Below are experts of layer 9 (counted from 0) of a mixture-of-experts language model. Rows are named router (the router's row for the expert) and show model dimensions 0-255. Each number is 128 + 24 x the weight over its row's rms, rounded and kept within 0 to 255. Numbers have three digits each.
After each expert's rows: a language model's description of what the expert responds to; "raises" lists some tokens whose logits its average output raises strongly, later layers aside. This comes from a sample of Wikipedia text that the model never trained on.

# expert 36
router:138119144060156133156111109139103123143089149141150126150083148145152112117126112092136137110105130120176168157139162122117063171145108168106111117076108149151168119109101098163144131109126146083113107098156134110070089146116127124124145152171164105156158161131163111152150135131126156137130096119112104147139154163138111133153109144131146134141142111105124143126111159111150125138162111146127148095104131086086108156122112153149081081200105107166147131173143150129120128188140147093127153119154133134114123086115122170144103088136106108104142135113097105127090158104108138161100141131116148130140124152136166113145130150131144121098120124134150152142109145157110136132127115089106161126134125106139154156150153121149181106130094104130146161112126157154127161161112135
It responds to: Country and place names
raises: " and", ",", "'s", " in", " outside", " not"

# expert 19
router:143123107029170178158110136113136123118120165099147112146106156144112143112115123110132129121103138127187134145156184096117078148132117171094112151073123139161097129115124093125128118116124127122094115086161124135105098155111102108143176122136134112146130164167107111144127125114160125117126093130140096145120174135151161099153117139093152164143124116145122144086139138146133082124137116159104171110114136109097109117119109117114137098139113112142165131145115161145155145163128122091151131124145111149128118109118110112132121100087131115064144144105096107146099136102122096088129122115088143164161122155124127084171144131129120089104092137160148101126127165121139154086105135099088130150146137109150152130182121127152149113147103122183151116133114154167124144113135110
It responds to: Score dashes and numerals
raises: "0", "1", "2", "3", "4", "5"

# expert 52
router:141110092073140152159110137147138121178128132103140122119093140160093099083120095114136108097084144090139155144120126123083085126129128136107123092097134121143133106121110111135092106146148149105094086124172142110119117167115135118124184110134135125163153162120120111121121127131129149125132089122119091179099129111150146118135139110117139150152110097125120126110113144128130128176133109148105159097121142111100104146102104140132101132194115105132126162163139142141153104178106109095132112112137107178128130080120063142133116096124152149122159166095109095160073143094113131112114127115082162148140124146152167097143136133138154089120144110156137130116132175138140124109086131096116134153159115122145152156187134119158118062121113119128140153140103191122099134134128150
It responds to: Spaces before numbers
raises: "2", "3", "4", "10", "200", "12"

# expert 50
router:130121153069118151123073115143151104114118136133173122160050146149121138099105111096097131078098124105150124163140154097077064136116120135140139131139122152155137148144155124147143157143136125113088103096132161134104117111105134123113158127102125106142114176160135120111144103146146116113083080129140119126148146143143144122165114133139186181146142081097108112103123128108167097177137100136131144104107142088107103145116106144144128090145103107168149130149140167151156137146127106061144144099138081135121141104091069133164106104120165128075121135103112125153119165107114112104103125096065130134141084138150137113132138120134124118116094127139118146121136133112104125143103129111102143108128112112144139115151113129159131110136122127142150189145108148160114103142114119
It responds to: Person and thing descriptors
raises: " and", " of", ",", " in", ".", ".\n\n"

# expert 39
router:107117141061150146168127129118127090141117155126141105140067134141101124117106105066146114107097129115142135151134133138109063152153112135119134116093114149160139112123119088160097127135123139128087129108179142146084098148097112098120135099149120130159127165150146141120126107129153118130139125131073085164126157137163151104143158148113137157147105096126115125105125151123158122162165092168078150107113141126092101155112131141124100119173108119139154115159121154146127108147130101129150148116120105157138157100132107137146109109164108116105146168111075100145103144124137100106123139111055142160174101142159142110153130151101148110098128140175104150110142149134105118131154122095124164153107120109133187145165143137142168088116110122120121144116139186170123129136147140
It responds to: Name-initial consonant pieces
raises: "if", "ura", "ari"

# expert 59
router:154115127108123154133131122143109108171101137143160113149103136128116125105135103093119101108111119085170146144115156122099095158160100149098109138091113143151139112109113096148137133108150128096063126076154139129089105123139132137125156103173160107156147134149146104134116121116114138109112114127101100183097155159114139103156144157109133160161131098122121149094142131110154130143167116177120145107110109123124091139102124122115116102134096115143144147181131142158144164193132126123148147129148105154148150064091065176137148113159090105118144162126078100144102158113117120110119122105079149152141145149145155098108139131120169098100128132162131148139140143149129115113136151126072171137100124113158134157159158127144117074127103091147126127151140181140136145112107131
It responds to: Clause punctuation
raises: " the", " in", " a", " as", " on", " with"

# expert 37
router:127106164091159163175127113114152125136128120153161103138072145151133114125125126088091086135112139128149158180166143120092064140123122139099095128126139127163153115126118105145081137118165134148082069102133152115090106110147129122127161134155138120136125166158119137143105117115110115135127099129142106131124162124117141131171131146099162121142105126106138122108118151118178104153173097143099145113104133106087117137136152138156126096163096145158164125170143148147139135163123134095117148126133106149109132070125087134118105105165108125094134147109106122110108188124141132150143117128068133147161096125143142088109129121147175113091114172162124129132131159138116139141109116071083164124132103114133146134184134114141139118086115117122139160128107168183127147149100124
It responds to: Table cells in stat tables
raises: " |", "\n", " |\n", " to", " the", " \""

# expert 41
router:159126140045165151143110139123108146179143123122161132133083139151072121099095117119129117117094127144142149173163161130099089121149114126120145114110122137149159133113137103144111106116150131094098116116176142140086102164065125105140140153168140147127130136144143099125114147119120111134137099132151083160132129171139142136138158148146136167127101127098133136101128147140162135162188101144126125120130140086128094146116098140130094100156114115135132112137115140139101114171125106079144122111141110141151109099122061131150108115155126124109148132107084109124122144103119079139130117114059143148153103161138145096142139129123152113086116114145149112124164105123131130136120114069127137173109113095163160184181127084145158091139108144144128139153117145144100141142118111
It responds to: Numbers in stats
raises: ".", ",", " (", " |", "/", ":"

# expert 9
router:140119103073130158177125116136141135129100151150179144128126134117133135115124118118145142082125122143144151201140153123100085139141100122085140126101129153140137110104088107164130126108118155112065089109126131131105080125132113147138169131128132126127142157163139083110147147126127122112092089141143089167148110146111140137155122154092156152133117093121122139091130164133157096140150137143100141092135164093110109151143108164144125057162136142154121125132153150153147123164099107127165117119163105181135146097109109134131106118137093098108110155114121069143097164094120120153131143123144165123168113136153118102128129164126147139079154153168157149140107128138113116129114125105121162104151125117175141130189150089147179121116103123161154145114139129174097134145129121
It responds to: Codes and numbers
raises: ",", "/", ".", " (", " and", " –"

# expert 62
router:121125102090121118145132160127128132153127173123149116156073136117146110075137095083115106084075116115153148171138151130113059179151125149097133124110102141135147117113115079146133127126142144117085105093136151110106151142140138120141144133159130104182133164124121109131126126122139146113137111118120083135092157168141131116161130157151169155172120114129119112088126160127124093134170101125118149118131159170092126158066113158098144125128109124160142155103123158159168152135134114102152154112146117188144135058116138149171116102143106099105146161092127100106098134133112128110096123117126152144160121150153127099131136173127152121109149150131137143137150171131127126130098139100088149143152122141144152126184133122152147120111141113114180117145109154180103143145127122
It responds to: Table column separators
raises: " ", " —", " (", " –"

# expert 56
router:155142114085149169147083123144134123118111140113150116107103140158141119120118105130102131091101104119145170197132158116125087152120098158123117127105112152124140133111097112134137125122128141089041124114122160128103129120123138121146157166140158117134112158170127122137108135142116140115116096121131139111121146153135108126155139137078161142145156125128107145127119140145136083184129109135119117080112152083112110148122125137129125105183122147148136148117136128139145124171148110064171130108145082202132134031100148136135112147128109104110143145088105122150090137080140140135129108132088125149146112128121137102136142149123153103118137098152142159150141170126135126145113147139086152121155130114177122131176122081146139097122104130118143187130121162159106124148097100
It responds to: Institution name heads
raises: ",", " in", " and", " on", " (", "."

# expert 31
router:132117124079128126145097139128106093134113118125142114141153152177148149103109132102127117126092121102155133186117161119076111167155131158130114117116118140155143107121089118135133135110153134092085103097133150103063140162158123117115137146140133111128134134149138122125106128145132133120138099113126106189124130154112104124130138142133190139159106143106115131091133111099134094149168105138116129129092134084131076134151118147126098122135068120164133123119137122113132110152132108061163122133150128154135136123132098158132139094136159151139158149083139088157102168066146136088135140117103143164157119143178147105126139135116158086056156135158105122139144162131103104110134139125090162126126112165132140138175120130155139115147123138109183174139121153179088145117111115
It responds to: Prepositions after verbs/nouns
raises: " the", " a", " an", " his", " their", " its"

# expert 35
router:139126121095167188131107120129103152113104134154158115129113139148104112124118128124125110103139142130189130142120165094128068112119138135100130090108112129133143128071119129154114112145138146107056093082137161101092096131114109088098136113127137097138135143142136107126113119121121115115111120109097098187139169138141121148159152146094131157168109111126130128099093147126157128152130110156102134047099118123112111149116154158126150109126090106121158140130116160168136102146096116072149135111143093140157153060109122146134117115152132150097121140092091101156107122109136089113091111126101137142147116148134192093152154160152129105076133129143128119160120143120124102109122139111107141120108103113162143134155134146134134104140117100125170156118103113165112127144060134
It responds to: List-item dashes
raises: " ", " In", " The", " B", " A", " D"

# expert 49
router:152135107081132131137081159163147068134095143120139092151131139130100089105109111100111128082103144143148147173149155115103096136134107146105130141117134118150143095139106089116133115139140146100067076138164106100090124121113154115137145130149130108140126155140157088110107145133124158130121124108139071162113125128142120112141141147111160139110125155145137131110102138096128101160139118188109162118110169083110104150115112131117132090155109099123143132132140139146119132159111113058137148118125097167152104078112098131133134104134118097107169150103102132164118137118143120109089090107076125133169079153160127136141170149127140103093092079143148145133133142129079115096142114114134135124153126125126140133172159114129160099149102099126127155130102125149127190098139082
It responds to: Infobox and taxonomy lists
raises: " Synonyms", " Trade", " Category", "otic"

# expert 53
router:149147128078128138158106124142167141155150130130154126136097150125128129108141116085114148088087151115172148187142158130129076150161106133148106116119118140154160134149123108134098124133119129120071086098129111125108090124119111125107176126139171137129141176137134132147116142123152134130133090128124119167121156131099140102159160142096163142158095086107163133098141141109172109177182087152126104069091130094070110127106134139158104067182107117130150135136149136139113151168147138096130107114161127142139120080123090127149133115132115130125148154105115093105112142139125124132144120133080170123133118151139155126146126146132157114096125112173153125124119146133123113123095126099100175134127116124141156179146167115156153081112095105114139145145112138154130130184125129
It responds to: Clause-final nouns, pronouns
raises: " in", ",", ".", ".\n\n", " as", " with"

# expert 46
router:132157114038145159141092153173119098144123132125136134148095135112156102082117091101125127098103118148144156164122163116098098186131107149082131121137121157144150125108143116160111145120157131132090075063130131115115090149096144105124143137153141143153137162169127062110097099116139136139135125132134079155130126138170124122130138131079154151148123081134137105114114127142162085124136099146136153078118112136091082142094121140109135122155090121138160149125112119156113108138155091106172126113141104142136134067116096129135131120158127126137159159083101112128096154113141120100139142102072117126161111149129121080127142142138144131079128118141154134143150149135129136106124151090107156127136132101168149164128106111125157129117124100146111143101120136157110104154104104
It responds to: Plural nouns
raises: ",", " in", " from", " with", " of", "."

# expert 47
router:127107131087133137169125136148140116130121133132170140117102137142119105093114131118109111120111127099146145149110138082096059147128129137146139124134123158122144112098138079167120081102146128128092097097159148121120113140114139125137159118146125126146116163151157110125102144148140134120123102118153129164141153151139140136181115150103113149148106086133132110088119146130144107145151075137153166129134159097117081147127117145122130074166076146142151109125125173178139116152144082061134164124142109146104128076092097144133114101126154131076152139112069098149120156091113100135127121095112141169137127104145143085140154139136147095108105159135096126135122123126141105117111083086108127122122113092160180163185147129114150129091095122143130152125136159170138156112106106
It responds to: Country codes in tables
raises: " (", " and", ",", " or", " to"

# expert 45
router:124141135066129131168082112161117119139118128111129116107093145139120120095120080086132103093084176128138130181108133118086069157138130165128120128102103108147129118127124095155121113127149147106072096118106150105073128144114157100138144110157103116133118136128127142136121113142127157124114118108110133174160138156145165098146151147103108132123126109114119128093113101124155131159184118137079149059095163084101081178098123148169092076140109108148146128116105138157129109199086094132143116121143104162136107110107074112157136098143111155120131141103127104106115124131127156147132139113145133121142104141102131102109148156116144093095118125139161136130138119130115138120127136104091139141127138109145130161196125108159122103138123108168136150153119130153141148114100138
It responds to: Consonant pieces in names
raises: "al", "ac", "j", "il", " and", "-"

# expert 15
router:142112137080170146158114148122145125140097138131177152149080157151154124101119130108108124078103133104156148169125147114100095165135093176113142128124121144153154122126108117167148124134138146134078078089149137119131101154120121133119138161157125100165143157149158164129091131125148098120145091126155109159122138127133124137166079149098148152140109114146115107158112146112163135156153082145110158103122136076103115125086096146120153098163109110151157130156119141158131159165147115055136129100148105168154137049117085160131132096115123135087149151127104111148098128114125138118100140112130123130179096167135127112118148134118153108114105135147134148138133137122120123109092118096092138117138131091159125164208137117147146106113104142147139152151124145151120136118114129
It responds to: Non-Latin script, transliterations
raises: " ", ",", " (", " to", "-", "\n"

# expert 12
router:140119128084122123126114141135133091136117157116172134164091119125107098088104114087103126086096162113154113160122166109086094127108112130107115127106139141153148147149120103144121099115135148097093106079129178138121129133132121110128171117131142110131129166143144106142116129144111139129107098133123110154130149119117140114153145116072153158166108106106133145079121145150158092119203099128109131072123154062085100146123110126107100123176112121154139146162143158126152150151129108086154128120149107140136149074112081152136112101121118095115142125108096107125109171100110109109118113102113167166175114121160105097160136155125147136077125101200132148154153127124145096092117137119097155123116139131148159121165161109138152094120112131149139139125107133124129160139108153
It responds to: Space before numbers
raises: "6", "12", "1", "13", "15", "10"

# expert 27
router:142119138073153154130098108164144130134128171123166155144100143132136137096133111111125145084103125125160130186137142128091062157118109149112125120096081112139131119098085123190134139123123112116084087113123156104103116130093133150132191130158125117150108159137132127122133116138124146122133070112109099143120131140106112116171109156086145149122110105129116105126128144162133103157155097133099129105135136074122119149096118148157128091167105135153146144118127123165152148138123133108165129085163096160152112076094094164130107108116110123073150131103098102138094137083109123124119084115123134144169118144136167109146143128151143114104157123127143120130135160163125134095119116107094176139132101125153150162179147100136122138118099105121118189131115145160115171125110116
It responds to: Accented word endings
raises: ",", " (", "il", " |", "go", " |\n"

# expert 4
router:154103101109112158137107133148149110124111116134157078140119142152056109118106092105121112090116148107137116172153168097126084135134123190128129114096115144124141114125114125119100087133142109132095076125142171120102133141094140128142176103138146123118136131145162104140119134091101139140135110109127106189116172135138154127174140127110174147132146121142157130124126123124143124179188131161088141125083146123098096119093121129119107094175130141155149094144142120178137108150101116071142130125124102138162149082125085131190129081129118110106151159093130088135118141142120114134154109087110124147145083136140143149137117142103124123094171120190132134135161130131129123144125141082096152126107118127151153157162128099105124101120112112143143153140119148173129130146103121
It responds to: Ordinals and time positions
raises: ",", " (", " full", " to", " major", " and"

# expert 42
router:141110121095123172154101148131156112144133142104150138123136176154114112086097108080121142119085142135155116189157157121071076135113125144120151157090114148142155138129129124152132097143170143158061098113158134109118108171096138121161163123157117126132125170142137102112113158128133124109088098137129090145155127120101142123161107126102178133112118128126110099102136137133136084151146071117118136084144153082104100133081108142153130110132113109137156120117116144185153145154138098125151090101158108142134134081101097129135124113107165178127154151097133131155103149127140114107124115120068143141177092148146125115135137120128128109113137125143131097109127161122105074122069107110103143127151130129146139157133142137133134105125115104131172150149113150184110105138129108
It responds to: Short foreign function words
raises: "i", "ig", "ar", "es", "is", "u"

# expert 29
router:150110126099147154161099133115138088176104139153159131136119147159096127092101120110097126114097138125145125164141163078109091123127089126124140124131151128147139135118123084156115136108101122117091096122160150101110122120116138137114161098166127094152163149147142115137111143108117120109102102132136118138112171158141152127138153142098158169132114081080100106084157137113146117166177086170134140079148141095117112123077140135132139097187100106161132155149140159166142162139086122067143132072154114135162109094106086159164140116150113146110147142115114094148133163119145102133095132112099144162155079135148154104129129150144150143086128146137105136147121144131130142128094132097081143134125126083132122131142140118128140122122132121136191146168141123174116143119099134
It responds to: Descriptive adjectives
raises: ",", " and", ";", "\n", " to", "."

# expert 2
router:163123110103134196155137127146106141162115114138136109152113135130131129133132116100124106107105128114142156145143160084105070152164109131109130154114122163127111112117102121126117114119118142076078126102164111127120102104140174131110165100133131114132103162149115088108084124141101114132136097142114103176109159186131127099132157158089172129149131092127151099114120128122142104148194111129114137131130127105147100136107117119135084082164093148117168125157131119163148123169077117090156141112124095137142121083110084159119139102140139124093161169094092138163120138102122115106109119085098143147132104151123150107119148131147125100122133135126144103123136185138120129092131135105091141145122107132169137131181150083137168083120116114169134149111098138162118154154103120
It responds to: Sports season punctuation
raises: ".", ",", ".\n\n", " and", " (", " "

# expert 38
router:145123122107131188166093138135128133167119152138150137141085116114122107101140111111102099116105159118146164179135160086076115145160150140077120101109134151165136145094105104143104094114172147114094065125133140124113108164099141126122146132128149108132130174170159114120124121135104153106129090137110096145124129150135144102119136128103152113127116122110125122106127133141149107136187080154109143113111171102114089159106096140124122115126097131164147135144118138182151076156121114091157136117143103143148126071097102146150152088125116138130138150097086124126100141076121116118123146136058146118151061169133134123113129157141170116097134116161140139127142154120132103128096119127094117123146099127166152168136153071133156112106109124143141139145127147134098143152110137
It responds to: List commas and conjunctions
raises: " and", " the", " a", " his", " to", " in"

# expert 57
router:149125115062140130176114147145126080127088162139166095146111133141079145092097122104095111116110143118154109177106152129113075152119115155120133121099093149132141121142098086134103125102150127111071076130159167137076113132115150124118123109143117111122109137164132115136109124130183124146122098124136103135116184124167126117150100125116180153137127101123115133099114130094144081159204111143108132107121138096077099138130132105101122112178089136152171119127112135148150139146130112068126119132129117130142126092121110114109133105176104135123143125110096125140134160145131147116102128116101153140135119152148125091138133119136128099090096115155126156142136180160108112139129139122092139124141124115135160176151103126140121127112104128158137187143106165180131147139098109
It responds to: Table cell contents
raises: "0", "2", "4", "3", "5", " |\n"

# expert 18
router:144128116083131124136146113108123110139112102110149123146135131121084105107105075086125092131091122110129108150137150095102075123155115160109135116107133137188127124110101101124142100122116139140097105128152112113081109139139112092155135109153142132144123157171143090118140161155110131123115098131115125172127193136134117088137126133098138130149097135116117128082120100094128113160203149130114161112083149101106055133116085104122093109146082126145119117153138112175141122155122112086140155131155101145128138079089143142144134136141151132116161153145106082146132173116121131113126134127090167108158116140141135102144130109107145115098128118132122155136111138162091130119133152081093157126126088113159154183160113111163109143123090132119171148167134139183124128129143123
It responds to: Sentence-opening prepositions
raises: " the", " a", " ", " this", " his", " some"

# expert 8
router:155144116113128142155109128139143108151119128120149106122081101113107150104091128095126132090084123135195159164152169104084077168151117161100152118110114142166134142127088123161113129139129144136085080105133140118086097160113127128144151134141135144153110146155150114116137142137116120075123084142136105124113126154109148106133157150073148164134114143134118102078130124120175105166163117156128160091114139081108105118125142110145131081174136114176123150138142141131131132162114151076140152128106102146148153086109103150133111099167097090103155152088119113126135149100112122124109146109072124136115127167172161126127124135119139092104125122145139138100108160131131118130098131117083131129128133083139137130170134115133137126133122095123154194138110155164120155150088114
It responds to: Final year digits
raises: ";", ".", " to", " |", ".\n\n", "-"

# expert 16
router:153114135033156179204111119153138097163096117126162096162122132134131115113122113090107117101115129115150146143134144125091063147155105134114130113125110134158134100096121107140105125132132143092110097112146143136089096115129134123115172105159090123168121186148150145112079139120114130127130093121125112152124162147144126120127119148079163174162120094111136138096123154117165103144160094151115130144147146158112112132131118134119091093170098129136159107149121144138130124157101102113129166141151093139120139102117126145141134108136126124084158139104073109156101140078106117121106146129098166156145119140129149110131119154143143117074136125093123121131133136118121119114091112073094125111120115102118160140182149108114161097123122140099140131139123180170107147134099133
It responds to: Personal first names
raises: " A", " L", " S", " C", " E", " K"

# expert 23
router:164145116067147167116121133152120104169124120113159119122090157140096121121119111103141118093095126142133155143123146146131090124156131115098131132118117178140147098142103095163126091141139129106063132113146158109065122164147132132129140134131152099119132139141147114108133149146132129110136087112112091145146142145144143095128149158088190145127133126143117106128117118167159107155159111150098138090119141118121107152144094139123157126184094120154114140133128132140110113149113111150155105106143104142120139075118097155153083104132095116119155166127105107110111153116124104109104092095098143158169085149145132097162113172151128113094157114164103146120158199110110130140135119113124158132140140096154148159202136122163160127123082117129153162156105168160111151131125115
It responds to: Initial capital letters
raises: "ed", "ally", "ity", "one", "ary", "ord"

# expert 60
router:144123135053133149161133106161167115137145136122164107123105167131129132077129114065111166104071123131134157171144144092090081151125133181141129123097112193138134120154135115161109128137153147138093090120142143099090104118094153145117128128137134141154142166131137115091103123147129110113110116141152119125131134122137132133159128139092123156128126088114105115131141171099165109186148129135133140093120142075099131139129135129138107072196112118126134149108115151136129124135130117068152127118160140162134109076104077120135121103135134147097146157131115129151112181100117148119103112146095121146151081132139120113131160151103136102124113140164132131103135137115130107098084124089091132118163128096177153154169136124118106122124084114124133135144110154164104139138112110
It responds to: Infobox field values
raises: " (", "\n", "\n\n", ",", " and", "-"

# expert 33
router:131116137063121120132125110152110107166136139119122166135113141130111143139121094093104140102107141116137123171139168101113088154135091125118133092115143095152158153063098113159119124143139147115095106103127152140159106116126155106137135125162143105166163162163130112130116106132154140128127094077116118157113118156112151119160125142095149167134136070150097148081114114154155088132161138154122143095120127103122099171113122136107107122183126106156150133141135129124108133166157134078143154110139103131109111098106121147165131096142121122145170144105118103106119169121101166110104145120063143151162125171172150124152140147159128126110114127206104140113159146144114123110097112112089160132125121110175141162173117100147153109136104100120118158114121159124104105103111122
It responds to: Opening parentheses, date spaces
raises: "199", "196", "194", "200", "198", "197"

# expert 5
router:154123124039142136148135088130121103154121143132157144127109152119144116098132105104117122110094102115159154149150157110122031145139115161091104115106134136122171116124085107185118110125138127137075113101130125116089091130140137124156185136133138105162145146163129133124108107150153118137104099116128115142162144156118123108141133145114118164117126087120121126128134135130134092128142106141139158088132146088105106133110112136112132085216083124142144148133123140154125132181116142072137150119137122156125120097131138148152112134107117132084143129122088109136103164122145137139108128092119131145131101133166164115134123150109155133085121144129135140132125145154135110111096148117063157113129098112117167182188142098154127128117124127106147165126124159173114143163103133
It responds to: Personal surnames
raises: " and", ",", " has", " carries", "et", " |"

# expert 3
router:146119140071173146164124127136117096128093172113130130142121161151126117097107111103141131123114121118156121145154164136111074153141116155098110126084096129147138128129117103143121123115138127113098103070150133131094100154119117118118165105169144110145148186144124108132124122156136129142141107128109113187108174156156122119173167171103127173148105096138124129135136142125119104142188096128091168107136166091123115160119104138119110121163107117141158104147134124157162123178110104109182146123168114137130152079119120166132105111117141115096150156121113119148109140122114134106114140121080155150139111134127115097155132158109192114105108118164138151134126180159133139118122113078114145114124113114144158127179136095125170087108095135138122134135121171179088143145113113
It responds to: Proper-name inner pieces
raises: "ately", "olog", "ors"

# expert 11
router:125118117081162155169103115141099095145103174134162106122110134134144127089129120121099119097105127128142174139115153115112054135103099146112127126106104145094135122134110123158116125129112131106115092086135152099088111136130153124149173122152124103140119153132134119138101134132123141133127075111120106186109139169131134143171101142065146155145153098139131121164129170123160091122148118129102131074089132101121099129103123157113120092163107152158146114153159143156158105173112111078165180098143106164142118085098103151132119072130118111095145171116120111119107163113107109144107128121128126149162084142118130129157129148136161122130136135129109141141130145141129147118120129116100129112162125080155161163189141085138138134109091127142119146129123144174073132138117140
It responds to: Places and team names
raises: " ", ",", " and", "/", " (", "-"

# expert 48
router:137119132108128170167099168140130125122131139161175098163079110147116121103121105085121132102064139103130152149169157114109076144150130119132151136123116158134137123100121115114103097126160145101106099101186147117128115138100129125102155125121115114119135164145131108119116136107122115103129073103123109130099149140154145125164146152095142160180113099117162133088120130096184122173165126171111143119109152098108107142139137168135133072137114128140167162134151132149123124157104118148165129127136120145137152086119083122152098100136127134143155158092087093124101144085120096085147132116101103135161110140122141095113108124146149112081157154159139115117149140131160153130139137093135132167130106107141144122202119117147155108094117133136174131133140129193102122142101135
It responds to: Initial capital letters
raises: "as", "on", "y", "or", "os", "ot"

# expert 1
router:125112112096140142128052131174114107137153155113140107146092116145093138089137125120130115108100131127157131185145143142092095190114122142127138136137121173151171140104100112148131119133138126137101113115142167107113121121120109113124151098130134115145148156157149100119123130140113131123105125104131099143135135148140146112172117149097148142151130112136117103110124151146143084109126096171127138115136143124099111142119120132136117084126106094171151109151141149159125126173105087077148133073145088172135146036066085102164138118132129118098139148130093082139111158126133133126139107069105136141164116145151126104125129150145138117106113098136151135128151179128100123126094131133094135123128127099160164149197143094173143106130087123146138164163111161142119134149130127
It responds to: Commas and clause separators
raises: " then", " which", " and", " the", " first", " i"

# expert 17
router:142113095078102170141114158112147117172122166115167118120109141165113124132121098069133147069123133136144117141153150102097029171145125135112127090128107184135136101118159119181117109115116106108082133115138151153107098138095129115126120127152156111145132128152145095137130128136127127114126107154123096149117156135139137126159130142114128156138135125107121151126117140137175115141177114146125177116116166100100127144119102135104132146136082139144151124117151145145167114160127125075138138119138133131145124098118045149148117113174124130115136152124125098134100162124146140110113116125109145138152112138150148100126143172150169141096120124173132112123145141162128077122122135112107169119135117104140135169198152111131133125124101115134144122152139166176074144158094105
It responds to: Line ends after headings
raises: "-", "|", "Comp", "P", "Studio", "D"

# expert 24
router:118112133073119134156082075121130147129105120133153116144125115130107131091110114101144133064068102090163158151138165141121117144131116128092102107121134154119132113118112087145109139131161164127125136102172115127127094125139128130120154111132131129138135158142147135138129122114129125104141085087115096134135129158122149120162135115110110117137116131104138124092098137126158109173175114148125141071135125079120097146112081154143095125150119122167139131139152140138142098175114095073151135104163112190148128076087125138161136134132119136127159155097127118174147160125109141127126137102068160146158090150123126092113134137137147137102118152161138124146157131151120137118101128073115137117116110098159154179183128108137146110156118081103153165121156150155127151169083148
It responds to: Location and time in
raises: " the", " his", " its", " their", " a", " her"

# expert 34
router:129132116051117145128149093125146109162117125122120117122124121127110107087104126090114134097082117138142121149160148082107059164147107152105128114097097153140136136146125114116126110148154132095103113106154110117112118153080134111138149131169150121134113159154141120126139111136144142123130094134106108155124191105129136110147142144103181144131125086112125111082137135120151102134139104159083140096121157095106101139126135133106091117168129113175161124155102154156164098159142137127146153111136123127120125103127107114124147111139106055096169143115119115141098172125147132116122123080079128145185116143139149093131119130081134119097132131133113125099123158107112099128152117127078118113107094134146160144196145096161133101127116123150149177146108174168141169124150130
It responds to: Foreign name openings
raises: "ness", "as", "an", "n", "ap", "ce"